Experts of a small language model.
Training: a variant of Muon for the experts, 769M tokens, 5868 steps.
Below are experts of layer 3 (counted from 0) of a mixture-of-experts language model. Rows are named router (the router's row for the expert), gate (a neuron's input weights, with its number), up (a neuron's input weights, with its number) and show model dimensions 0-255. Each number is 50 + 15 x the weight over its row's rms, rounded and kept within 0 to 99.
Before each expert's rows: a language model's description of what the expert responds to. This comes from a sample of Wikipedia text that the model never trained on.

# expert 3
Description: Syllables ending in i inside proper names (We-i-ß, Ste-i-jn, Be-e-ti, É-li-sabeth), plus en dashes in match and tennis scores like 0–5, 4–6.
router:53 70 49 61 68 34 49 45 73 35 55 33 56 32 13 33 64 33 20 56 27 35 39 67 59 54 53 72 45 54 55 71 42 61 40 67 74 62 66 69 54 43 44 37 65 57 50 50 34 58 38 50 60 43 26 45 53 40 27 58 65 56 38 55 57 24 49 49 28 33 61 21 48 58 30 33 28 31 47 74 55 45 38 44 46 21 62 30 65 82 61 64 68 50 39 48 45 66 48 39 43 35 45 41 59 38 42 32 63 38 32 71 48 44 63 40 52 69 22 38 46 28 29 36 39 33 43 41 31 69 58 81 53 84 54 63 45 54 13 46 65 41 52 36 61 64 24 35 58 72 53 69 70 57 42 52 58 20 53 49 63 52 43 41 35 51 52 35 63 50 50 62 28 32 21 51 51 37 48 54 79 16 39 47 12 46 33 38 66 64 54 51 43 53 38 61 31 55 62 55 46 24 35 45 59 50 57 51 58 33 67 50 41 46 43 54 44 40 36 82 63 62 55 37 58 31 60 46 26 56 39 81 59 45 59 31 57 54 47 60 55 71 71 95 26 81 41 43 61 52 59 53 35 85 78 56
gate0:36 58 27 51 17 36 35 26 63 44 62 74 45 67 22 43 24 31 87 58 68 70 46 52 52 39 73 59 42 54 47 39 74 69 44 58 46 58 55 41 70 36 45 73 63 36 57 64 44 49 43 60 84 84 27 46 54 48 42 54 46 53 56 40 53 56 43 57 51 16 67 58 52 44 60 42 51 34 38 72 52 39 30 13 64 39 32 44 47 31 54 68 54 45 36 63 48 30 79 57 40 42 52 72 65 47 47 49 60 68 49 37 75 41 40 23 39 27 59 55 49 44 44 25 59 49 48 52 59 66 64 45 78 57 63 64 81 59 53 59 51 30 14 67 89 33 46 53 53 29 63 45 50 39 26 61 53 56 36 34 82 50 47 71 21 80 48 51 55 57 82 65 18 66 54 47 49 67 50 72 62 65 68 24 28 54 56 72 25 31 34 50 40 44 58 36 58 52 79 52 57 48 69 72 63 78 40 36 67 47 64 53 63 35 65 41 20 30 51 36 46 38 55 50 61 54 76 56 36 44 44 65 41 34 54 47 55 46 36 51 65 65 80 46 41 59 52 30 37 43 50 29 31 46 42 46
up0:59 67 54 27 39 28 62 51 96 36 52 59 43 54 80 47 35 54 39 23 53 56 33 34 55 59 18 53 54 37 56 40 46 27 54 68 55 49 18 57 54 39 58 45 51 57 54 40 69 43 55 39 55 61 63 37 64 30 47 64 81 50 68 17 41 25 37 60 26 39 30 56 53 49 69 21 39 44 74 49 62 48 64 36 48 64 49 40 38 43 37 54 51 89 46 34 41 69 38 79 61 54 48 31 51 55 38 44 53 43 26 61 66 36 75 54 82 27 39 57 52 56 58 43 64 45 43 74 25 36 45 52 24 77 53 66 35 55 31 58 74 61 56 60 66 29 41 66 67 44 27 52 49 55 37 72 62 53 48 37 53 52 31 42 22 50 72 69 35 52 47 44 33 65 74 57 39 55 63 60 12 43 50 56 41 18 46 67 54 50 56 19 73 53 52 52 62 40 59 52 36 65 66 11 63 53 48 43 78 48 39 59 46 49 59 74 72 74 44 73 39 43 76 51 69 44 46 32 67 35 41 52 42 78 59 32 77 43 30 78 53 55 27 68 39 50 61 35 59 49 67 40 54 67 38 56

# expert 41
Description: The piece ri inside names like Ilaria, Chris, Ivorian, plus ven, di, vi pieces and prepositions from, by, on, in.
router:67 54 44 47 43 84 47 72 69 67 51 43 65 57 25 61 52 64 23 44 61 45 51 46 50 53 59 62 72 77 53 59 41 34 18 54 38 52 68 58 57 29 46 76 67 94 57 37 29 70 35 43 53 37 39 63 36 41 52 46 43 38 45 48 73 59 33 45 46 53 55 45 46 40 50 47 38 44 59 86 63 56 67 39 52 32 55 21 65 71 49 61 50 81 51 87 65 40 66 54 40 33 68 61 49 36 36 27 51 63 54 67 65 51 51 44 34 61 40 83 47 41 39 53 58 47 33 61 41 83 54 22 49 49 70 44 27 10 41 38 40 58 34 35 74 55 14 37 56 50 48 44 55 72 49 48 45 45 50 41 40 52 47 46 43 32 36 49 60 65 38 55 27 67 14 34 63 13 49 40 57 25 63 65 25 46 41 40 61 43 47 46 51 28 61 18 43 35 71 43 42 31 28 47 43 60 68 70 59 34 42 49 41 40 64 62 55 36 19 53 09 71 43 39 52 25 39 35 39 24 61 73 51 36 51 39 51 66 42 41 52 55 44 71 38 68 26 51 50 79 57 51 28 55 71 50
gate1:60 60 63 42 50 50 36 49 28 19 39 48 74 44 60 54 52 78 60 15 53 52 45 52 33 35 54 56 66 69 44 43 59 31 50 57 53 88 29 21 46 74 62 42 50 49 18 75 32 24 91 31 41 74 23 24 59 71 95 36 85 37 30 45 40 45 61 73 50 45 48 40 53 44 62 24 34 39 39 50 17 41 55 57 58 61 35 60 51 59 74 55 39 67 56 48 54 76 31 60 48 56 51 39 41 32 47 39 53 58 71 55 47 26 50 57 27 68 33 63 54 60 25 42 52 65 43 54 51 47 61 61 19 47 53 61 45 34 76 50 38 55 66 47 66 48 57 46 52 49 53 56 62 55 55 53 82 52 27 27 35 54 33 39 65 51 61 52 56 84 24 71 37 40 58 47 44 48 49 47 28 51 58 30 74 71 43 77 37 59 54 64 49 20 48 41 17 41 52 70 53 71 78 28 50 41 30 66 45 57 54 61 49 75 36 63 40 72 36 66 38 45 63 40 31 44 45 39 42 47 44 30 41 64 56 47 34 62 61 54 79 49 66 37 35 46 56 56 67 65 66 83 54 61 44 40
up1:43 39 22 46 36 21 37 44 45 56 43 51 35 46 62 47 64 50 59 61 50 50 62 70 84 53 22 27 50 64 51 72 76 54 60 39 66 40 41 53 63 57 46 67 28 53 60 56 47 58 59 64 47 86 43 36 55 49 68 47 38 54 24 79 40 38 43 29 62 43 46 61 66 61 37 56 30 75 51 39 58 57 55 39 63 84 84 34 73 42 57 43 75 41 76 43 67 61 67 65 57 15 50 42 56 44 35 65 55 59 51 49 48 37 51 89 76 52 40 63 68 68 50 63 62 41 40 57 67 38 64 44 54 62 46 44 38 52 42 60 31 25 50 85 53 28 76 53 07 51 59 46 31 62 39 50 48 45 41 61 61 30 64 67 59 31 12 58 54 35 48 20 37 32 57 79 49 42 31 33 44 33 44 67 56 34 30 39 53 61 76 50 55 45 56 41 61 58 60 63 47 67 45 77 53 29 57 50 46 66 37 33 52 36 45 56 56 17 41 16 55 56 35 60 54 67 40 63 96 51 74 55 48 42 34 32 49 71 33 41 32 53 24 69 45 66 33 55 47 29 30 58 40 57 69 48

# expert 22
Description: Inner syllables and accented letters in foreign or unusual words and names, like el in Evangelion, ic in Mexico, ć, ø.
router:73 55 27 41 29 60 27 49 78 35 44 32 60 56 49 55 59 29 38 54 47 46 35 75 52 79 67 37 84 73 56 51 39 35 31 48 47 51 57 43 67 50 41 66 54 61 33 18 55 30 39 61 88 26 66 61 50 59 54 60 58 45 36 65 77 26 52 51 38 59 56 52 51 54 42 28 20 17 79 53 45 60 61 41 53 48 23 63 62 57 60 46 37 77 38 99 73 44 19 21 43 54 79 21 54 38 29 52 58 29 52 75 61 42 61 41 69 45 41 64 59 68 47 49 65 37 55 45 15 69 46 48 62 53 67 63 47 54 57 26 37 72 51 25 65 58 58 45 42 41 35 50 65 34 60 44 64 53 51 35 60 61 48 52 47 53 60 79 38 52 32 60 16 32 11 31 36 61 38 29 72 30 57 60 52 32 36 44 55 70 49 34 47 50 54 54 19 47 37 42 45 29 35 41 34 37 59 58 53 48 65 55 53 40 59 48 82 28 31 63 43 60 39 46 35 02 69 47 44 39 48 52 40 48 47 38 45 45 52 52 47 47 64 33 27 48 39 55 38 46 47 60 45 64 61 41
gate1:41 41 57 62 41 57 50 37 42 54 80 55 67 60 30 32 42 44 41 42 39 39 40 46 54 56 60 44 75 64 29 36 52 65 47 48 57 71 45 44 25 70 53 66 55 47 42 62 75 51 31 56 58 49 60 19 49 78 59 50 57 32 50 53 46 39 44 32 72 55 32 62 51 53 25 33 50 52 43 61 22 16 45 43 53 31 38 44 46 33 68 77 27 47 67 36 35 53 68 31 40 38 57 45 26 46 50 76 57 59 38 87 58 77 61 50 50 45 58 36 62 45 59 69 69 51 59 48 35 58 53 60 58 33 60 34 67 63 42 36 52 08 66 72 52 57 39 50 26 66 42 58 51 62 44 83 52 67 70 62 50 60 83 16 54 50 41 43 45 73 65 37 41 24 72 53 41 62 51 71 48 47 42 42 54 70 38 63 64 66 42 52 82 18 75 74 42 70 35 42 37 74 38 45 30 09 79 10 37 58 31 30 24 42 64 62 52 66 27 75 66 61 59 42 54 54 38 59 64 34 54 51 28 55 72 63 36 61 50 57 31 37 61 58 17 44 31 27 43 55 48 50 37 54 49 51
up1:84 65 48 28 84 55 60 62 52 43 48 65 71 54 66 49 34 37 45 56 47 56 37 54 60 31 51 62 60 32 68 36 47 38 34 38 55 29 77 65 70 37 57 39 37 52 55 52 60 49 66 37 41 54 33 58 71 66 24 56 39 71 60 59 38 31 22 50 43 45 75 34 48 62 43 23 30 49 62 53 58 72 43 45 60 54 59 30 42 59 43 22 62 55 38 37 35 74 55 48 74 57 37 50 51 40 48 41 41 50 51 25 24 20 37 58 48 34 57 62 36 42 50 54 59 48 55 38 65 27 31 59 54 59 84 79 20 52 59 32 42 38 35 26 53 61 42 55 51 45 49 27 32 48 64 30 59 49 42 60 63 44 59 54 39 58 43 48 21 26 35 76 40 65 33 48 52 59 42 49 41 67 85 51 26 02 35 43 36 43 63 56 37 67 45 58 53 33 53 57 64 51 25 52 23 59 25 75 51 26 42 69 55 79 40 33 46 58 67 46 53 46 33 48 50 45 46 49 17 69 66 53 79 51 60 15 40 25 62 78 40 63 56 35 65 31 58 43 58 20 79 60 44 52 83 58

# expert 23
Description: Word pieces right after prefixes like re, co, me, such as rema-de, re-put-ation, re-ach, re-ception, me-et-s.
router:62 48 44 29 77 20 37 49 65 40 09 46 54 56 49 32 41 52 42 50 40 46 72 47 50 54 85 47 48 60 71 63 34 58 45 43 84 66 62 51 36 44 45 68 73 45 28 31 41 39 41 47 48 46 17 57 27 46 53 73 58 45 44 67 58 34 28 56 32 28 50 23 24 53 51 42 46 49 64 27 59 56 74 38 40 40 45 54 66 56 54 52 30 41 32 62 60 69 47 47 62 34 49 34 48 39 50 64 63 43 22 44 46 16 73 27 63 73 40 77 44 28 61 56 59 63 73 43 31 41 33 32 78 46 66 42 35 59 46 35 47 58 60 58 53 63 51 42 38 55 56 55 70 71 77 61 46 33 47 63 69 48 50 61 52 56 32 86 60 33 53 47 42 45 56 51 34 51 29 24 66 59 41 55 38 61 49 34 75 51 73 09 33 49 58 39 23 46 79 39 43 30 39 70 78 27 47 53 55 63 62 59 75 50 59 49 55 42 44 53 42 66 17 32 20 37 77 53 53 30 59 61 59 38 72 24 51 69 52 39 68 46 74 79 72 55 37 61 32 38 53 63 50 59 48 27
gate3:54 29 21 48 90 33 64 42 59 45 70 59 81 60 41 49 31 44 45 48 48 72 61 40 17 71 56 64 13 38 62 46 51 46 31 58 45 71 52 61 38 62 24 55 42 38 32 21 58 45 37 51 35 45 26 49 40 51 46 33 59 55 64 39 48 57 50 36 68 66 71 65 45 33 46 80 61 70 41 66 63 71 22 30 67 43 68 40 55 36 70 59 47 59 44 37 41 49 61 53 51 57 52 61 46 61 51 17 75 57 57 77 73 49 59 27 45 55 32 46 50 31 37 44 72 67 49 36 33 52 47 59 43 51 28 61 45 41 28 54 47 38 55 60 40 74 53 73 74 61 53 64 56 69 64 56 06 56 25 31 46 40 35 40 48 55 14 76 62 43 37 62 44 71 63 62 36 47 38 69 57 65 72 41 36 62 34 44 43 46 28 94 49 56 29 55 47 74 69 42 30 89 24 47 31 49 35 58 72 69 52 44 69 68 62 40 31 50 36 71 51 53 45 39 37 58 52 38 76 46 37 57 48 59 56 25 40 67 48 39 52 58 45 38 46 63 58 44 50 44 27 52 41 87 38 31
up3:57 35 13 51 82 60 47 24 99 48 30 39 54 55 53 51 59 47 26 52 52 85 39 49 40 28 46 71 17 66 55 44 39 52 46 36 41 55 69 30 58 51 41 70 23 30 82 30 38 75 58 49 39 52 44 71 68 39 70 38 56 68 52 63 37 51 53 41 47 44 38 43 35 29 63 61 51 62 58 67 46 71 32 47 38 47 79 45 61 52 52 60 60 68 35 41 68 81 32 67 49 60 48 21 52 75 57 29 43 44 55 53 22 45 57 35 65 58 66 24 28 37 38 34 61 58 49 47 49 68 58 59 63 76 54 52 47 69 32 51 44 60 69 77 54 68 48 58 34 83 56 57 60 75 59 73 52 70 47 43 62 48 40 40 48 51 43 62 27 34 77 79 41 73 57 45 68 63 38 39 73 60 75 40 45 46 48 32 61 63 41 78 54 60 30 42 51 43 63 55 44 64 37 00 30 49 37 66 43 54 53 45 40 61 72 39 56 45 52 53 60 65 65 44 67 31 32 40 49 53 20 56 54 42 49 53 56 77 66 48 34 54 57 24 75 51 50 68 26 37 41 53 44 70 34 46